config = dict(
    num_hidden_layers=8,
    hidden_size=128,
    n_experts=128,
    experts_per_token=4,
    d_expert=32,
    d_shared_expert=64,
    hidden_act='swiglu',
    moe_layers=[1, 2, 3, 4, 5, 6, 7],
    router_score='sigmoid',
    normalize_top_k=True,
    routed_scale=1.0,
    balance_loss=0.00126,
    balance_bias=True,
    init_std_router=0.0105,
    lr_router=0.00133,
    vocab_size=5944,
    norm='layernorm',
    norm_eps=1e-05,
    tie_word_embeddings='early',
    optimizer='muon_variant',
    learning_rate=0.0141,
    beta1=0.95,
    batch_tokens=131072,
    max_seq_len=512,
    train_tokens=618600000,
    max_steps=4720,
    dataset='wikipedia_en',
)
Below are experts of layer 5 (counted from 0) of a mixture-of-experts language model. Rows are named router (the router's row for the expert), gate (a neuron's input weights, with its number), up (a neuron's input weights, with its number) and show model dimensions 0-127. Each number is 50 + 12 x the weight over its row's rms, rounded and kept within 0 to 99.
After each expert's rows: "mostly gets" lists some tokens that are sent to it at least half of the time. This comes from a sample of Wikipedia text that the model never trained on.

# expert 73
router:36 23 42 43 40 59 62 41 28 56 29 53 35 55 32 49 36 47 50 22 58 48 36 58 67 47 42 52 48 47 49 58 55 49 77 20 78 65 41 66 42 20 53 48 63 60 53 52 38 60 71 61 30 21 53 43 53 65 48 39 40 43 36 68 58 42 35 57 48 56 52 76 63 52 46 42 44 41 62 58 49 60 42 61 54 47 55 50 43 38 64 71 51 43 40 56 66 45 59 39 50 67 62 59 45 55 33 55 52 52 55 53 52 30 57 64 45 51 47 51 41 63 50 41 31 64 51 35
gate0:47 45 43 38 46 75 56 60 32 62 29 62 62 57 53 71 39 56 39 50 61 51 49 68 67 23 63 50 51 65 53 59 45 60 56 28 50 59 60 51 62 25 58 41 35 46 44 56 86 41 52 45 52 46 39 55 49 63 34 42 42 62 51 49 39 54 63 40 42 60 24 58 53 44 65 42 38 26 72 46 38 69 33 54 54 57 58 70 43 36 62 42 39 46 56 54 50 53 55 44 44 39 71 51 69 41 39 45 41 28 66 67 49 48 47 64 47 35 45 47 22 57 42 40 75 53 52 47
up0:57 45 47 53 43 61 44 51 59 50 53 53 41 49 67 53 33 43 78 72 66 58 28 58 48 60 48 69 45 66 58 60 51 40 38 54 40 36 68 43 52 72 62 39 42 42 34 45 36 67 23 54 55 59 59 57 67 17 51 35 57 64 56 57 48 60 45 65 31 37 35 61 37 46 45 31 28 52 58 63 40 45 48 55 42 44 59 42 60 46 47 53 39 26 27 28 60 46 68 45 50 53 63 44 44 51 47 44 44 50 49 35 38 65 34 61 52 64 38 36 69 48 59 53 45 82 58 51
mostly gets: " US", "CA", " CD", " CA", " UK", "AS"

# expert 1
router:19 39 50 34 11 45 26 44 61 58 29 51 56 32 47 49 32 44 50 40 43 47 59 40 51 55 41 70 62 55 57 54 77 36 67 39 59 62 26 42 38 41 50 36 50 64 51 49 49 63 57 32 45 29 48 49 57 64 34 57 60 54 44 64 48 44 49 60 59 63 55 55 49 38 32 44 61 67 61 46 37 52 43 69 51 46 66 60 45 45 55 70 40 49 50 55 47 65 51 53 48 57 61 65 29 62 35 52 58 64 51 49 62 31 68 62 48 60 49 42 41 56 25 51 56 80 64 48
gate0:32 56 34 59 48 63 49 87 56 50 58 59 54 36 67 46 43 47 33 56 44 27 47 36 29 38 51 51 56 48 50 47 56 43 57 41 41 47 33 59 39 36 58 57 54 70 62 48 48 51 45 63 38 40 59 34 34 66 42 53 50 57 57 64 51 65 49 46 44 46 45 60 67 50 51 40 31 55 72 64 47 53 55 91 62 40 66 60 45 39 37 41 38 38 65 65 40 35 31 32 49 39 62 63 40 47 68 39 39 60 30 36 62 38 38 46 47 40 66 61 41 52 56 49 74 69 40 60
up0:51 60 77 37 59 53 56 31 37 37 58 53 54 60 50 44 69 52 57 45 57 26 70 37 46 57 36 20 60 39 54 43 59 58 27 51 55 33 40 34 30 50 57 23 60 61 54 53 40 43 53 75 44 53 70 58 63 58 43 31 51 61 70 50 59 53 29 54 22 57 27 45 51 58 47 53 49 65 59 58 56 47 71 52 50 40 33 58 40 33 56 34 50 48 33 51 64 40 35 63 50 49 52 75 52 50 53 65 50 59 59 46 66 31 64 36 61 33 37 59 54 58 57 40 60 48 50 52
mostly gets: " war", " War", " battle", " Squad", " Regiment", " Force"

# expert 124
router:62 30 46 50 39 42 54 36 58 56 42 45 56 31 46 59 35 53 71 24 26 28 62 47 35 74 37 93 47 34 42 63 59 66 56 50 57 47 45 53 57 44 41 61 44 58 66 55 51 58 57 61 19 42 39 38 70 51 36 40 57 52 35 62 32 55 57 49 38 52 59 54 57 49 31 27 41 44 74 53 42 46 28 53 45 55 58 49 42 50 51 47 54 43 34 47 61 54 39 41 63 53 45 51 39 56 33 37 63 64 56 54 69 45 55 51 62 60 40 41 45 66 59 23 39 64 56 60
gate0:70 54 27 66 32 48 48 49 66 51 72 33 40 45 44 36 51 43 52 43 48 34 38 28 52 53 54 36 49 50 65 71 66 47 36 53 56 48 61 60 40 60 59 60 41 54 50 38 42 68 46 59 40 47 38 46 50 35 35 49 57 25 35 40 28 58 51 73 29 42 73 59 55 31 61 36 51 39 61 64 44 58 37 35 58 59 47 67 41 40 28 56 35 54 58 47 39 65 46 43 63 30 62 54 61 53 31 44 71 64 72 69 54 42 39 59 58 55 41 47 52 76 48 45 40 52 31 52
up0:49 41 66 60 63 57 36 72 51 51 50 53 69 62 66 61 60 39 34 53 59 52 61 44 44 40 52 38 61 18 37 59 61 55 56 53 31 20 72 58 53 40 45 63 45 51 51 59 44 56 54 22 39 45 56 53 49 52 50 45 51 32 64 31 49 52 55 54 50 38 40 45 26 59 60 63 56 42 46 38 56 73 51 61 30 53 40 67 42 48 77 64 61 57 40 35 70 39 73 46 41 80 60 55 51 43 62 54 52 28 48 29 48 38 48 59 41 44 70 60 42 33 58 51 49 35 46 43
mostly gets: " Marc", " Williams", " Bern", " Miller", "rell", "pson"

# expert 18
router:44 30 49 42 44 46 40 23 49 62 53 27 28 46 56 57 55 42 59 43 45 45 53 61 51 78 49 61 60 37 67 50 37 52 59 47 63 65 34 64 37 38 44 57 51 69 62 47 35 62 49 58 45 33 35 38 61 67 47 57 37 34 39 54 39 35 51 89 49 34 57 58 60 32 35 55 39 71 67 56 25 47 48 61 60 53 59 66 25 42 57 45 48 45 42 34 77 51 45 47 56 52 50 51 47 44 42 43 52 73 38 49 42 39 58 45 44 56 52 47 55 74 31 38 42 71 59 41
gate0:65 39 51 61 30 35 50 40 52 62 56 46 49 61 38 62 77 36 35 41 51 54 53 51 62 73 53 71 70 50 63 17 32 34 16 53 52 54 39 50 49 34 55 49 50 55 64 30 55 44 44 54 50 42 62 41 67 56 48 50 59 28 44 47 64 20 66 61 60 40 42 55 55 44 48 71 54 64 56 40 35 43 53 47 55 54 57 53 62 46 47 64 23 61 45 54 61 57 30 36 30 56 53 42 53 34 55 39 47 58 38 41 41 46 47 66 44 61 72 56 50 72 43 49 35 51 70 56
up0:43 48 44 54 40 68 37 35 56 33 73 51 52 40 79 44 54 60 29 67 60 50 60 35 54 58 57 52 46 43 57 53 35 33 58 48 41 60 40 63 67 73 38 47 34 61 49 58 34 45 40 27 58 58 57 47 48 51 42 46 75 43 62 49 40 55 59 45 38 43 44 57 56 58 59 47 60 44 57 34 64 45 41 67 54 23 52 68 56 60 45 61 36 35 59 76 16 63 36 45 57 46 54 48 25 48 51 45 47 47 45 48 45 47 58 85 24 51 53 47 50 50 64 23 47 61 48 59
mostly gets: " is", " was", " has", " are", " been", " have"

# expert 16
router:32 23 43 35 23 48 49 40 30 55 41 56 40 54 27 61 49 55 43 43 55 33 48 54 61 45 37 57 73 49 49 65 70 46 80 40 51 62 30 70 34 33 47 55 65 49 61 64 42 66 64 59 32 17 39 53 56 60 43 43 46 50 49 51 58 51 41 58 48 56 52 46 65 58 46 35 50 55 75 50 45 61 44 63 55 50 72 54 57 23 64 55 56 47 40 51 46 51 59 39 36 67 55 60 42 43 39 49 53 57 45 70 67 42 40 63 47 53 48 46 46 60 36 38 32 64 76 42
gate1:64 50 52 53 65 47 47 68 31 39 32 49 67 54 26 54 62 22 11 50 51 49 36 37 45 47 48 45 73 61 59 50 45 62 48 58 56 45 47 60 38 37 49 63 38 37 89 51 45 64 67 56 27 45 52 56 55 63 58 45 46 43 60 75 60 55 53 45 65 45 34 43 53 39 60 56 39 44 80 40 43 50 50 59 41 51 57 75 60 45 39 42 42 43 44 52 58 44 62 47 35 56 60 42 46 49 28 36 44 64 47 49 49 50 35 69 46 28 64 31 45 69 62 49 46 45 42 48
up1:42 44 66 55 41 34 65 66 47 57 53 49 41 52 53 50 30 67 35 34 51 58 59 39 48 42 52 42 39 53 75 32 55 39 50 29 53 42 65 44 30 57 40 34 64 42 42 76 42 63 50 43 58 34 65 53 54 43 52 46 46 65 58 64 27 45 74 65 48 35 36 45 60 37 45 57 61 51 72 42 38 61 66 47 37 58 38 44 58 41 46 65 74 51 44 44 69 48 52 74 60 37 61 40 42 67 61 55 53 34 60 34 38 57 73 45 62 47 43 75 37 50 49 56 60 51 22 32
mostly gets: " MF", " DF", " FW", " ITA", "IN", " RUS"

# expert 78
router:31 30 38 39 17 57 25 30 38 61 53 54 37 48 45 47 51 53 52 39 46 36 60 54 54 74 45 60 50 38 37 46 71 57 58 48 65 70 43 54 40 54 28 39 61 58 49 59 42 60 67 60 25 39 37 43 51 75 30 67 55 58 23 60 55 44 32 56 48 51 67 62 64 41 51 48 33 48 63 42 38 47 49 51 42 59 64 71 40 44 67 52 56 50 34 37 65 43 42 30 53 58 60 60 55 52 36 33 68 58 50 41 52 40 61 68 51 48 59 31 62 57 50 55 29 42 51 45
gate0:45 37 30 43 37 46 62 45 49 34 35 45 56 44 65 42 51 45 52 42 40 50 59 59 70 45 23 65 59 38 68 55 46 56 27 47 41 63 49 37 46 41 54 44 44 59 48 59 25 26 42 79 31 42 58 49 54 55 65 52 46 38 49 74 53 44 35 42 58 44 54 37 61 48 61 55 48 54 68 49 61 60 44 41 59 50 49 51 56 43 76 57 45 45 35 53 69 45 43 61 32 36 63 79 21 39 73 36 43 34 63 52 55 40 51 61 45 68 69 38 48 74 54 61 36 54 41 48
up0:66 50 58 33 46 56 53 40 41 71 57 66 57 69 53 36 64 55 57 63 34 48 39 32 36 57 46 57 56 64 51 48 38 56 49 61 54 43 54 63 56 64 66 68 52 39 49 50 30 54 59 62 22 34 19 55 50 57 46 66 57 53 55 30 39 63 61 49 48 51 45 34 46 60 35 48 49 22 52 29 49 36 47 39 42 35 65 65 33 37 36 64 63 59 77 47 38 43 70 52 61 41 46 42 59 45 41 45 54 49 52 43 50 51 32 41 66 50 31 31 50 69 67 51 47 31 50 80
mostly gets: "The", " the", " The", " Its", " whose", " This"

# expert 28
router:54 39 52 42 39 49 57 45 46 73 25 31 53 61 54 43 42 50 55 36 35 33 69 46 46 51 47 71 63 46 49 58 47 54 66 60 49 51 20 57 45 38 53 47 38 67 63 43 39 55 56 45 32 25 35 38 57 76 44 52 59 41 56 50 59 59 49 82 49 35 40 53 62 51 38 64 36 59 54 52 23 41 41 69 30 38 63 73 38 45 67 70 49 52 40 39 59 57 57 43 48 53 49 46 59 47 37 41 67 66 41 69 42 33 63 38 58 30 47 34 43 64 51 36 46 58 67 59
gate0:50 51 50 41 45 63 52 63 50 71 59 50 36 60 53 64 42 78 54 36 53 25 49 50 44 40 57 46 53 32 52 43 53 28 63 46 52 39 41 48 63 58 54 48 31 49 73 25 30 64 57 54 64 54 34 28 61 57 49 51 70 45 56 64 46 33 61 48 52 58 65 38 61 35 55 54 39 52 51 56 46 47 31 46 44 40 76 48 53 36 41 46 60 51 29 56 73 39 72 58 64 58 37 30 56 44 48 50 61 48 47 66 37 33 52 21 61 41 54 40 36 62 41 30 52 48 77 72
up0:52 51 50 47 41 56 82 46 63 54 53 72 49 55 45 53 50 59 52 32 46 39 52 56 29 31 42 32 48 50 31 38 50 37 42 42 54 42 41 21 51 67 56 37 56 43 44 41 58 53 71 62 56 45 29 19 54 69 51 59 57 48 33 52 75 49 36 64 68 63 42 55 63 43 65 50 39 49 53 45 59 45 58 65 53 40 82 43 51 73 47 33 55 52 30 48 50 49 60 38 65 70 56 46 57 46 47 54 57 15 57 65 30 47 46 47 30 48 71 48 39 55 63 50 51 34 57 50
mostly gets: " been", " being", "ically", " originally", " especially", "ially"

# expert 93
router:52 37 45 51 46 56 39 36 53 61 43 40 50 22 36 59 39 52 55 50 50 32 58 73 39 72 43 52 55 45 51 37 47 43 63 35 56 68 38 62 47 28 49 70 40 53 61 65 39 64 51 37 42 49 53 64 80 58 28 62 48 37 55 43 39 48 41 79 53 66 46 45 42 41 60 48 39 47 50 59 54 53 35 49 55 49 62 67 46 45 48 53 61 44 38 39 58 52 53 05 58 47 57 46 50 40 40 25 60 79 45 52 53 45 47 66 71 47 54 28 51 65 24 43 39 45 58 47
gate0:60 42 53 45 66 37 54 50 74 32 45 41 41 28 51 54 38 39 54 45 56 53 53 31 50 61 17 52 49 57 72 57 58 52 44 33 65 54 34 63 71 26 54 74 65 38 55 42 35 44 48 53 44 56 65 46 83 51 56 50 40 45 47 60 30 50 60 62 35 54 65 56 44 44 59 49 52 39 72 58 40 24 46 38 66 54 46 36 35 56 34 36 47 29 50 39 66 47 55 38 38 68 62 47 55 48 47 53 42 69 58 44 70 48 35 51 76 44 34 40 55 56 54 53 56 54 64 66
up0:42 61 62 48 46 50 52 51 53 45 47 49 69 34 54 57 18 53 56 41 68 30 55 73 43 41 47 41 54 18 48 31 48 47 57 58 61 42 48 52 70 45 37 66 35 54 51 67 56 49 51 35 68 49 36 41 56 45 56 29 64 39 64 56 53 25 58 48 42 37 56 46 51 55 75 55 25 30 49 54 49 38 37 36 47 26 53 49 74 35 69 44 56 54 76 59 49 48 51 47 63 51 26 45 61 49 56 53 61 67 45 45 39 47 32 43 69 49 69 49 68 53 53 59 61 41 75 53
mostly gets: " de", " l", " del", " re", " el", " La"

# expert 50
router:33 34 41 43 37 54 51 26 41 78 35 36 68 34 41 42 45 50 67 39 46 30 53 58 54 57 37 53 57 29 52 48 48 68 63 44 50 65 33 54 46 45 15 58 59 63 48 62 43 55 50 48 50 46 47 37 58 67 37 56 34 42 41 47 49 50 46 59 39 62 42 65 46 38 35 48 48 37 62 32 36 71 44 72 50 61 62 49 52 32 73 77 43 39 42 56 55 39 61 43 59 79 49 56 64 51 28 34 42 56 40 67 62 35 51 54 55 34 66 58 55 64 47 37 44 55 60 59
gate0:57 45 40 56 31 47 45 49 59 90 50 34 55 46 66 59 27 43 49 62 50 58 71 61 52 67 37 38 42 41 25 53 40 40 43 75 39 41 46 73 38 59 45 57 65 57 54 23 50 21 51 51 44 60 45 48 50 50 47 62 39 35 57 45 53 36 44 54 57 42 49 48 32 71 26 40 60 54 53 38 42 43 42 50 61 65 57 52 38 47 68 49 43 38 38 51 46 73 38 45 28 53 42 36 56 51 33 43 47 51 48 60 62 53 57 56 56 42 44 62 56 82 53 73 49 73 42 38
up0:49 49 66 60 77 50 26 57 39 23 64 54 44 69 48 52 34 51 48 44 53 62 49 44 44 46 61 34 44 64 88 48 39 57 48 58 67 36 50 32 49 36 57 55 33 29 38 50 67 61 50 44 47 52 51 43 47 38 57 44 60 46 51 81 43 49 50 43 48 49 42 47 65 47 60 68 47 58 41 61 43 29 45 61 58 52 47 65 42 63 40 36 60 56 55 38 56 55 60 44 47 72 25 65 45 61 91 49 44 63 62 48 32 49 53 36 37 69 47 44 38 33 49 41 63 42 46 41
mostly gets: " gave", " went", " worked", " took", " wrote", " using"

# expert 35
router:44 39 40 49 40 57 45 33 49 83 45 30 60 47 40 44 24 66 72 50 49 50 55 48 58 60 32 74 54 30 61 59 47 49 64 40 50 44 32 41 55 36 30 52 40 80 28 59 47 49 47 48 37 41 52 46 57 78 39 55 60 44 46 59 40 51 46 76 32 57 41 79 50 41 42 51 45 57 66 30 23 49 46 73 38 48 66 61 45 48 69 57 41 45 33 65 50 48 56 48 53 54 46 68 51 46 34 43 56 48 57 42 46 29 59 49 58 43 50 52 36 66 53 50 42 53 71 53
gate0:33 42 43 27 43 60 57 47 54 90 62 48 52 67 52 35 46 59 61 27 49 54 49 60 35 60 26 44 32 50 63 50 57 35 62 46 53 48 51 49 53 35 68 67 44 61 62 72 55 49 42 52 27 35 59 44 29 59 57 43 62 44 45 53 56 39 44 56 66 49 59 68 40 23 70 50 51 39 80 41 53 44 53 44 45 24 50 52 35 44 72 55 40 44 59 65 43 44 54 37 61 37 47 48 67 42 64 60 60 29 43 58 42 36 57 54 55 56 44 66 35 54 68 48 54 29 59 51
up0:39 57 53 44 66 63 53 64 15 50 53 52 40 64 44 46 40 71 41 46 39 29 50 42 48 24 63 50 51 43 78 49 67 32 35 56 56 51 39 55 55 52 36 54 54 49 76 40 57 50 49 45 56 56 49 34 55 67 45 51 45 39 59 34 33 72 63 57 75 61 45 50 55 57 56 25 71 33 31 54 48 29 43 44 53 37 32 62 50 76 46 50 58 76 60 47 37 41 61 41 61 59 47 42 58 60 44 38 57 48 44 59 36 62 65 73 39 52 38 57 31 43 56 44 43 62 46 57
mostly gets: " held", " used", " took", " located", " began", " played"

# expert 14
router:44 45 41 57 39 53 32 43 54 62 39 64 50 35 52 43 53 59 59 39 55 30 60 51 49 59 47 50 40 24 50 69 44 31 82 48 67 59 44 60 40 28 43 65 50 57 59 60 43 75 53 46 31 39 52 55 57 48 45 42 33 47 39 57 48 50 64 82 51 45 56 66 49 42 48 44 45 41 59 49 40 49 29 58 44 46 54 79 42 17 49 70 58 61 16 27 53 49 44 35 62 49 44 67 55 59 46 38 76 47 37 48 46 53 52 52 64 47 56 30 40 70 38 42 55 50 49 49
gate0:43 67 36 46 47 38 29 47 51 58 69 38 61 40 46 50 58 42 62 77 51 46 56 41 31 62 57 45 55 36 40 64 46 54 55 34 44 50 32 56 23 23 63 49 59 50 67 37 52 67 42 53 30 37 40 67 77 51 50 59 42 56 40 48 44 64 63 54 34 49 42 46 41 58 30 35 49 64 61 60 53 61 32 47 47 41 49 60 56 29 61 74 42 63 45 47 38 39 38 67 56 50 25 52 52 71 67 33 63 47 41 61 46 53 26 50 50 54 69 34 49 58 59 67 69 47 58 59
up0:65 36 63 33 65 76 50 76 53 38 70 50 47 55 34 53 27 42 46 57 29 45 57 42 31 59 46 48 56 52 54 60 58 51 59 40 35 48 55 49 76 54 51 65 51 42 38 53 34 48 53 52 69 41 48 46 44 61 37 40 62 61 70 38 83 50 51 30 63 47 59 66 48 61 54 52 59 58 31 36 56 26 55 54 54 60 43 34 26 56 56 38 24 38 57 69 61 62 46 49 47 67 38 61 39 46 40 44 46 55 22 40 54 56 60 37 52 56 62 48 40 35 55 65 51 46 73 60
mostly gets: " pl", " fl", " bl", " Pl", " pre", " gr"

# expert 10
router:50 41 53 47 42 45 45 50 49 66 39 59 47 38 33 60 38 61 73 52 45 54 49 50 65 70 32 56 66 34 42 37 52 48 50 52 45 39 47 55 43 19 40 49 60 63 43 38 25 75 60 51 41 38 42 46 78 57 29 50 45 32 55 78 44 48 42 83 58 42 40 52 50 47 28 52 38 52 67 55 47 67 52 91 37 52 54 73 43 50 57 65 58 47 43 40 56 40 60 43 44 56 57 65 35 44 48 32 61 70 66 48 59 48 59 49 52 44 45 42 43 55 38 37 41 68 56 57
gate0:43 63 41 62 66 33 54 41 51 36 60 26 69 58 47 63 41 53 42 56 24 57 68 61 68 58 24 61 33 38 41 55 52 52 49 66 42 48 61 60 40 27 50 51 53 48 63 32 48 43 51 70 39 35 49 64 59 34 64 68 34 52 44 55 56 50 65 48 38 49 39 59 52 25 51 65 36 54 56 76 34 45 56 64 56 55 49 53 51 45 52 49 69 67 51 45 60 33 55 50 43 52 57 51 22 39 54 40 37 52 58 47 43 43 27 47 73 67 65 43 31 54 31 25 64 57 61 44
up0:31 64 52 53 55 13 44 62 64 40 49 65 51 50 31 31 24 52 54 54 69 46 31 44 52 50 75 51 45 54 52 48 46 47 27 48 48 54 45 30 40 40 52 45 45 72 42 50 47 39 53 50 57 49 53 60 51 81 46 50 54 35 53 70 36 36 51 66 31 72 59 50 53 61 58 34 49 35 36 54 57 43 38 70 54 62 47 48 60 37 76 57 64 40 41 55 31 40 59 67 59 44 37 42 65 56 55 61 55 55 70 53 69 69 34 42 32 58 61 50 52 35 69 65 48 45 51 48
mostly gets: "\"", ")", "\")"

# expert 49
router:53 31 40 35 27 52 47 44 24 59 36 50 37 52 38 57 50 47 49 21 58 50 51 60 55 48 36 64 45 47 47 54 63 53 81 34 78 52 46 53 49 10 35 49 66 51 60 57 44 59 60 63 38 33 62 43 66 69 44 43 47 41 46 58 51 57 25 62 47 62 56 53 65 58 49 50 41 47 62 51 54 46 52 69 60 39 52 54 42 32 50 55 55 56 28 56 72 60 60 37 41 58 39 70 40 60 46 56 48 44 41 49 43 20 58 65 54 56 42 52 30 61 51 34 27 69 55 45
gate2:50 25 47 45 28 66 30 34 36 57 28 58 51 57 53 63 49 53 51 51 50 51 63 50 47 45 32 66 46 55 43 46 45 72 45 45 63 49 73 34 42 23 35 46 55 60 57 61 68 62 51 59 40 60 28 51 59 62 45 44 58 38 51 34 47 59 36 49 67 55 85 59 58 40 50 40 60 42 58 55 54 46 67 75 72 39 33 46 30 35 63 57 52 27 42 61 57 52 61 44 65 31 61 56 30 67 62 54 58 37 48 53 54 45 53 46 51 59 24 63 33 62 57 46 39 41 45 39
up2:57 66 51 49 64 55 50 35 52 62 48 53 43 87 40 46 49 45 40 35 61 52 59 26 52 61 41 35 39 43 54 45 44 44 36 54 30 47 49 34 44 36 76 53 47 66 52 45 55 47 63 42 42 43 66 70 45 57 78 65 47 68 50 76 48 27 32 55 25 41 43 49 23 40 33 51 55 53 24 51 44 46 41 50 45 62 45 34 57 51 55 66 36 62 50 47 59 58 27 43 54 81 42 39 61 50 69 62 47 54 50 69 53 40 63 55 52 52 55 34 57 49 70 52 58 51 58 38
mostly gets: "-S", "S", "AS", " CO", " CA", " DN"

# expert 44
router:30 37 27 43 30 66 26 35 51 49 44 34 63 59 55 43 45 59 55 41 40 44 50 73 51 63 40 50 54 62 54 43 59 61 51 48 61 40 37 52 47 14 47 49 58 55 48 35 40 42 67 52 27 46 36 41 81 66 49 41 37 45 54 58 54 42 48 61 42 50 53 64 60 32 35 49 45 66 64 48 37 62 39 71 58 49 69 60 36 46 59 53 47 46 45 48 59 43 63 25 52 55 72 51 51 45 28 33 60 57 54 57 49 27 59 46 57 45 59 46 53 67 59 41 52 85 71 48
gate0:56 45 49 53 27 49 50 59 58 84 59 48 49 48 50 56 62 31 50 48 60 41 34 40 38 47 36 32 46 62 41 39 49 35 72 60 69 38 36 70 54 38 51 42 50 36 57 50 36 17 25 60 50 41 39 37 42 82 32 70 47 45 37 53 54 58 39 32 64 53 66 59 64 45 50 53 48 38 50 39 67 40 46 49 60 37 55 59 40 48 51 70 63 51 67 59 70 60 53 58 38 63 73 45 70 53 29 52 43 47 58 44 45 55 35 39 55 36 56 38 61 63 56 60 34 45 56 49
up0:49 61 65 42 29 62 43 72 44 64 50 50 66 63 44 47 55 45 47 28 65 52 37 43 54 47 35 58 42 45 56 41 71 38 42 50 38 51 51 62 62 58 59 29 56 75 59 44 35 47 49 52 43 45 17 44 35 59 48 62 58 28 64 66 47 46 42 48 61 53 72 63 53 55 39 56 55 51 58 39 56 25 42 79 74 38 67 57 63 48 46 41 52 58 64 51 60 49 20 47 27 56 59 39 57 56 29 41 42 37 50 42 55 46 38 45 54 50 63 53 68 27 26 60 57 47 57 64
mostly gets: "==\n", ".\n\n", " |\n\n", " =\n\n", "==\n\n", "===\n"

# expert 66
router:53 28 23 29 27 56 35 53 46 65 52 48 47 51 47 47 46 54 61 47 40 58 51 44 44 63 35 57 44 31 52 54 53 50 73 40 54 50 26 58 31 27 43 42 53 57 64 44 33 51 60 43 37 52 61 44 63 68 45 39 59 50 28 47 37 51 33 70 53 59 73 53 59 31 32 45 54 58 76 59 30 66 56 67 54 42 54 89 46 42 71 68 54 45 47 51 55 32 59 44 40 48 65 51 49 52 44 35 56 59 52 57 66 42 78 60 47 47 48 39 48 64 38 34 46 61 40 44
gate3:31 47 27 43 43 36 68 35 49 40 59 51 34 53 61 38 50 49 58 55 59 58 44 74 49 36 66 58 42 50 21 57 53 48 50 33 71 54 42 50 38 33 51 59 55 56 57 51 35 55 54 60 36 53 50 55 73 47 27 56 43 53 50 31 57 58 30 47 57 50 56 37 46 62 25 70 42 42 42 66 44 60 58 43 52 42 48 47 51 64 42 51 37 69 50 39 59 33 69 21 38 50 60 51 73 62 42 23 44 65 76 67 51 51 67 80 61 61 51 50 45 55 65 55 42 48 39 61
up3:36 33 30 54 38 48 64 40 41 30 53 63 27 55 26 58 60 65 61 46 58 41 54 62 45 41 60 34 47 62 53 46 51 64 53 52 45 52 57 46 55 57 66 48 59 65 55 53 40 64 47 36 50 53 34 48 63 62 49 54 38 47 56 63 40 34 49 51 73 22 71 53 22 55 56 38 49 50 31 33 28 45 48 60 47 54 55 44 43 32 66 67 75 70 52 55 66 51 49 49 55 60 28 56 50 19 27 46 66 41 69 49 53 62 49 64 55 36 58 66 47 37 72 44 48 62 46 51
mostly gets: " |\n", "|---|---|---|---", "|---|---|---|---|---|---|\n", "|---|---|---|---|\n", "|---|---|---|\n", "|---|---|---|---|---|\n"

# expert 68
router:40 29 41 36 29 54 32 37 49 62 53 50 59 47 34 48 42 58 53 46 43 40 65 53 39 68 36 52 42 33 44 61 78 55 55 53 65 66 37 61 37 54 25 44 58 46 44 55 47 75 69 58 25 34 46 54 56 71 31 54 58 46 33 69 52 49 32 49 41 43 68 60 61 42 54 47 33 44 71 27 48 42 48 50 51 57 62 65 40 41 63 58 52 48 34 35 65 55 32 27 52 57 54 63 47 46 34 31 68 63 59 41 56 41 55 49 58 37 59 30 60 60 58 58 26 42 52 51
gate0:50 42 50 33 37 30 55 40 46 69 42 60 62 51 60 48 42 51 38 36 62 64 39 63 63 49 54 63 33 41 65 45 63 43 47 49 81 41 66 39 54 51 39 64 53 48 58 55 45 60 65 53 44 29 47 57 46 50 33 63 60 41 45 50 45 62 23 50 64 58 50 76 53 40 42 44 48 53 54 33 61 36 56 45 68 48 69 28 48 72 61 27 49 46 54 47 59 53 36 55 31 38 46 60 41 67 44 50 65 38 23 31 43 38 34 59 44 41 91 57 66 65 41 49 52 47 42 49
up0:51 44 68 61 32 33 46 55 57 43 60 36 53 36 52 55 47 55 59 31 43 53 51 55 68 56 45 77 53 47 53 42 66 30 37 51 60 65 64 57 60 49 35 53 62 38 77 50 46 51 67 38 43 43 54 32 64 37 64 50 52 39 49 54 35 36 29 69 77 48 64 71 56 65 45 47 61 68 52 42 47 45 44 64 61 60 49 14 52 39 59 32 46 48 54 33 43 38 40 32 21 49 44 64 49 54 27 41 47 70 46 43 50 49 39 39 53 52 63 66 66 44 47 65 66 42 38 51
mostly gets: " the", "The", " The", " Royal", "the", " its"

# expert 100
router:44 28 24 46 39 46 23 37 53 59 34 38 49 44 50 51 44 55 54 37 50 49 53 59 36 61 31 64 70 37 35 63 46 39 50 51 67 67 58 66 22 23 24 68 46 55 50 53 40 68 61 53 21 56 42 59 45 77 26 55 33 50 51 51 58 36 45 61 47 57 34 52 47 61 33 45 32 39 55 54 43 70 47 63 50 47 50 53 44 56 60 60 53 66 32 49 68 46 70 55 50 66 51 61 50 56 35 47 70 62 56 48 56 51 51 50 66 49 45 53 44 68 54 30 36 66 48 42
gate0:52 37 48 40 54 55 43 59 52 58 49 43 49 40 59 58 38 63 51 53 31 58 51 51 51 59 46 39 66 32 32 46 50 64 60 69 51 47 48 37 53 23 65 64 41 51 28 63 39 77 39 57 45 58 40 59 32 62 29 16 52 33 28 50 48 42 35 60 51 63 51 30 60 44 60 41 46 70 59 58 40 66 36 41 66 61 50 66 52 67 64 62 65 46 60 57 52 46 59 60 60 54 32 38 46 55 43 47 40 69 37 55 35 32 40 51 42 44 20 64 57 70 59 26 51 49 66 48
up0:65 41 43 48 51 68 61 50 49 50 51 34 59 56 43 52 48 34 37 49 42 55 57 43 58 29 39 68 21 43 52 40 60 52 52 40 57 75 43 47 35 76 50 48 60 61 66 43 39 50 48 67 41 40 45 46 47 49 83 59 48 53 63 52 34 44 56 51 37 30 62 75 56 69 35 68 49 68 59 52 61 48 47 62 27 62 31 41 41 60 35 33 34 46 48 32 45 53 55 60 51 30 67 30 56 47 66 52 27 36 61 39 61 49 87 46 53 52 59 41 58 41 61 51 59 41 55 51
mostly gets: " (", " \"", "(", " '", " [", " could"